Weights of a small mixture-of-experts language model, trained from scratch on English Wikipedia: a variant of SOAP for the experts.
Below are experts of layer 2 (counted from 0) of a mixture-of-experts language model. Rows are named router (the router's row for the expert), gate (a neuron's input weights, with its number), up (a neuron's input weights, with its number) and show model dimensions 0-255. Each number is 500 + 25 x the weight over its row's rms, rounded and kept within 0 to 999. Numbers have three digits each.
Before each expert's rows: "gets" lists some tokens that make up at least twice as much of what it gets as of all text. This comes from a sample of Wikipedia text that the model never trained on. Tokens count by the router's weight.

# expert 2
gets: "-", " |", "|", "==", " 0", "==="
router:460486502508554525539510528479483443511495497504557474514521538451513517486542459457487490490536480471508490534517522503546540492506483465555494477469487507499477506478510467511481507503503541530528542494510519503477462541500453499504489493518516493507462487480505528488515535561512484497497558479501496522451486494529481502517510481484477475477531532531477507495480499488511494524494494524501441464493507493511484511524531523529484473479495495491499485553499513534477507547519446504531490518517505468518475509528486520429517513483586487501523506528484514505509572485498467548480491535477516484552516502500492514495489491513511499509505448487488517534486516458514502505464517501499522470503512512487469522500523466519514454488512480502477506517486483476540458488516493
gate18:517509543482506469511484516417495508499516517529429537516488522482466546497503485506462498494507527505520502542508524526504525487484503448532515531480497488470515510507519472490489492518470542524505483513489510472532477489476488513517505525462489498529467455513511457522508482495510499485484468516546523506510479502462489462536543545497488507480487539465456522515488532524519477462521531507439528528557503471506447504520525535510484507465518508502489480490511495494492492474536522495473507497479492523471520516516481515513502477521454491499478473524498500510513468509508555476507507491516524491491532498511490467488492465489553550523524491547491497479466500482527483530474509503525486483495439478504477470521475490511514526493456532506472513450511564425499507517492527
up18:519517505499497543509519494512488448513478506539525513523501487489509506487521525507504519469483456514501545504523474530500552455537524554511468505494530485479482508524483508468481499519477518484480511476527539493530498496507538542491508507470542440494503512519484517543518452495437468482478503473466510535503507462495471541525503545478501532489464516534538528492493501512493483531507509509530465454497491516502531474475538480516477481538489534493450528491498479485519507527466465553488510478514506519472485492497513480495479479495517563480552505449529471496507494543504481526486484496465435484475509507487491513478509506504519558470464485489491528475495519504493521520511499528544506512569497492512501495530532539533511513477470462492476469536477483468488522525520499

# expert 3
gets: " the", " a", " The", "'s", "The", " his"
router:538525461515456498477471522513525524510452445504455480534481455504475534480488516522496509539477508519507510448503499508443498524475509484467497521519494476535489469541563535457510494521501517455480505516500503521547564510517528530473495473497468508505519496510485528515442432462492487479523478505502522488513512478488506488498508499487498477527481512480510495502527520471490546495501460484526525516482497551461482512491499528532484515493484503496553530466501507451504487503455462472461525505503473488496498513487532509531477509505460519528501485448508501471516444490502510483530515489501443471494524517461481507477475538508471511493455500523489512497498425517501516490540474480514490481525480514523494478527501468478486547490487542528513518504504508495484501520480464
gate13:478529483515479493503491498493556504455469454542474518489515517556486497483534486539459472520515492532524541507467516506517483481485474478544484501478546531526498495514503500523524444547533483535502496512504438451485481507474511528499517463540442504514497465453492503501457437507489490524494485494508438493520526481534489498502488490519515471491515517477554504489476545487512514482513464505519506491511512506488530454470492530465527503504508525535493536519475475526482522496467466496508478557511485512499491469514508522510472484507488485526500473504512536525489474450527466516467469512522516504504531473494499507484504491487453444464508521511495497480510499486462492488516500514504510522490500557513467544501522518490501455453525508500447524472517499534528525504483461
up13:511526490488501494505482542495507485495524477549528496476485490509483503494472481506507503497494482499537529506539485470502511523489528437480514501485458492559503483498461468470496493482483506525501445493553490490512543533511508505477552516468466492524533500511509481511523454501505477518477515510558500483525473505466480493526503489514534531531494537503522494529554466477468472559579494526474501458504529525503472519538507470454527530511516474520479504523500483467518527488505496429528522543505495565494500479459522479523480560483525510500517518465500460477488480500491526518524508529488493474514520496502470511474540505499527468518496544485524513481515524478519497565536498445466495507500495480504504492486505508548488479453490516496487503516492490474520520487473517

# expert 0
gets: " of", ",", " in", " to", " and", " for"
router:526501517455522490473509487534477507516537568505491503517487511511492482543502533486478524515499510516521478549526479534531506464515486539478496498549515504488520520498466532528486528487499476504479509513512512500480446481499494502532516523529536489502486487561494483525538493531467491498469467475513461488527493519504526501461485497507524520478467464477523546519470523516520450468512548495469498479528461492531505460476509531461465509512524500523463468552527504530514492421519535509477518466464538544473485455520491490486509473490473505510478503534506514502505488544516529514452509465516497563504474525507500481524489494494480521499500490473502521483505518515474496522461546493483488509543517469470509470451495542501508463508490504492483463507499517522479506505492566
gate18:504490468469511492518467472482514547467488475503502510514463494482514487483541479514466483432496496537485481489451499505490493475496521525522496517506494513509515509488480506451520509542503472507491529499513481463527442532472512501471517516488516554498503506504503507492536476500417462540455508444496505504484520507493473500479530522520501519525534466504484529512515520553507461553498482492494532486461522495511509498482487450497526481466514516542510486475482459515519522472542487529478503498471498506495505505510495480492491523486542521504512538495561468479491480519486490535519517538495495490489507509495498530460497459497470489498494526507495442476462494498447467498486508534477467544553481459498501501563471454502488455480491495530476482491460535487464477475510467
up18:487480499486506491470467497485496516463488512511540539537457475498524529522522481530450479496490543540481476496471497529484498471549542501532512488505537497561510508486525481464492522550507508517501514548500478489518484561502512463496510515527523512510529497536503501490556504531428507510498496463517504509471487487457492491450525479502504499517547447493478526503546530514498485510481459476510527481476534488507507536497500480493480479449476541496466505481491483489494513494521498531469492499490546476460521496518519469486469509533511489506480527520537453534501476519484470538517524549526520491520524515497487545496504442502465480529502508499475505550476490482500504493501486503501468497526489451513492512517486521487477490466461457480502509488434504510484512483438471

# expert 1
gets: "\n", "el", "en", "er", "al", "le"
router:471507521543487456512511472464505503476517489502499545452523509536507463492478486522513488455500507519475515491471482464481432509500498523510513514482506512457531493487443461523530490485502453505523448472482474470493502472488506467495509522463486496484534524451532465484490560460513532509490479526482518502522504521481493518498497521531491524503510495534499475481531446519490467514477496515494527533505508464515526513510458423471543502524493494483484508441487482513515514525498555531531464509511492499510514513465502488528479492523488496462503491509512486538496499512490507475530484497512556508467472491541531487504550488500538475490547550517519452480514570520520507511502470524505507531440505510503531502518484521495505515520515486485524505463491463521489546482503488
gate18:475509480507510502484498488474478503467514466447516522542497508554511493478534503487494479481489463509471511472492498492469502494489521527489464487548518490446503465485472523546515464516466511483488444504418450534477464528520554452505486498518467523506503480512495434527471504502497457538573494517496468528489441490509478472511503480514511500540517505534488519522493528535506525478509509479471477522547459487502525474554494464517491470511519496494499522518495514495469508490528512517519548479466467527498469535492495526528488519516495487486474501528520476472516473472482518482521513513489506505524506523530518469540500497528516519496484486487466464505464504496510504467537479501490515493492501557530503544501471466491483526486502511546460512526510493532491544523476490
up18:461450529482460528516500491515480568492510473488542500466517512497522538527486527493465481495504541503528495492457476493494498494528508477513492512475534456493480477505472489546548515461506498523503457471466463498514515487497521511503518518473585493465503499471483516505533502506475511474548527503483510512535511513533525432469536476518488470529504495509485556487455512493524465508491475472509528509468497542485478486505506526505506515485519506527474477532527437499482503510522482480514524475514498499540472531566494481499526486492494522484483525538482513520492510504499500471498496535507480450511467497506548515492466510491497509500522487464484479524501449525502477557477517462469490524513509493496519519472465479480517488466518554516500513466498455435503509502475488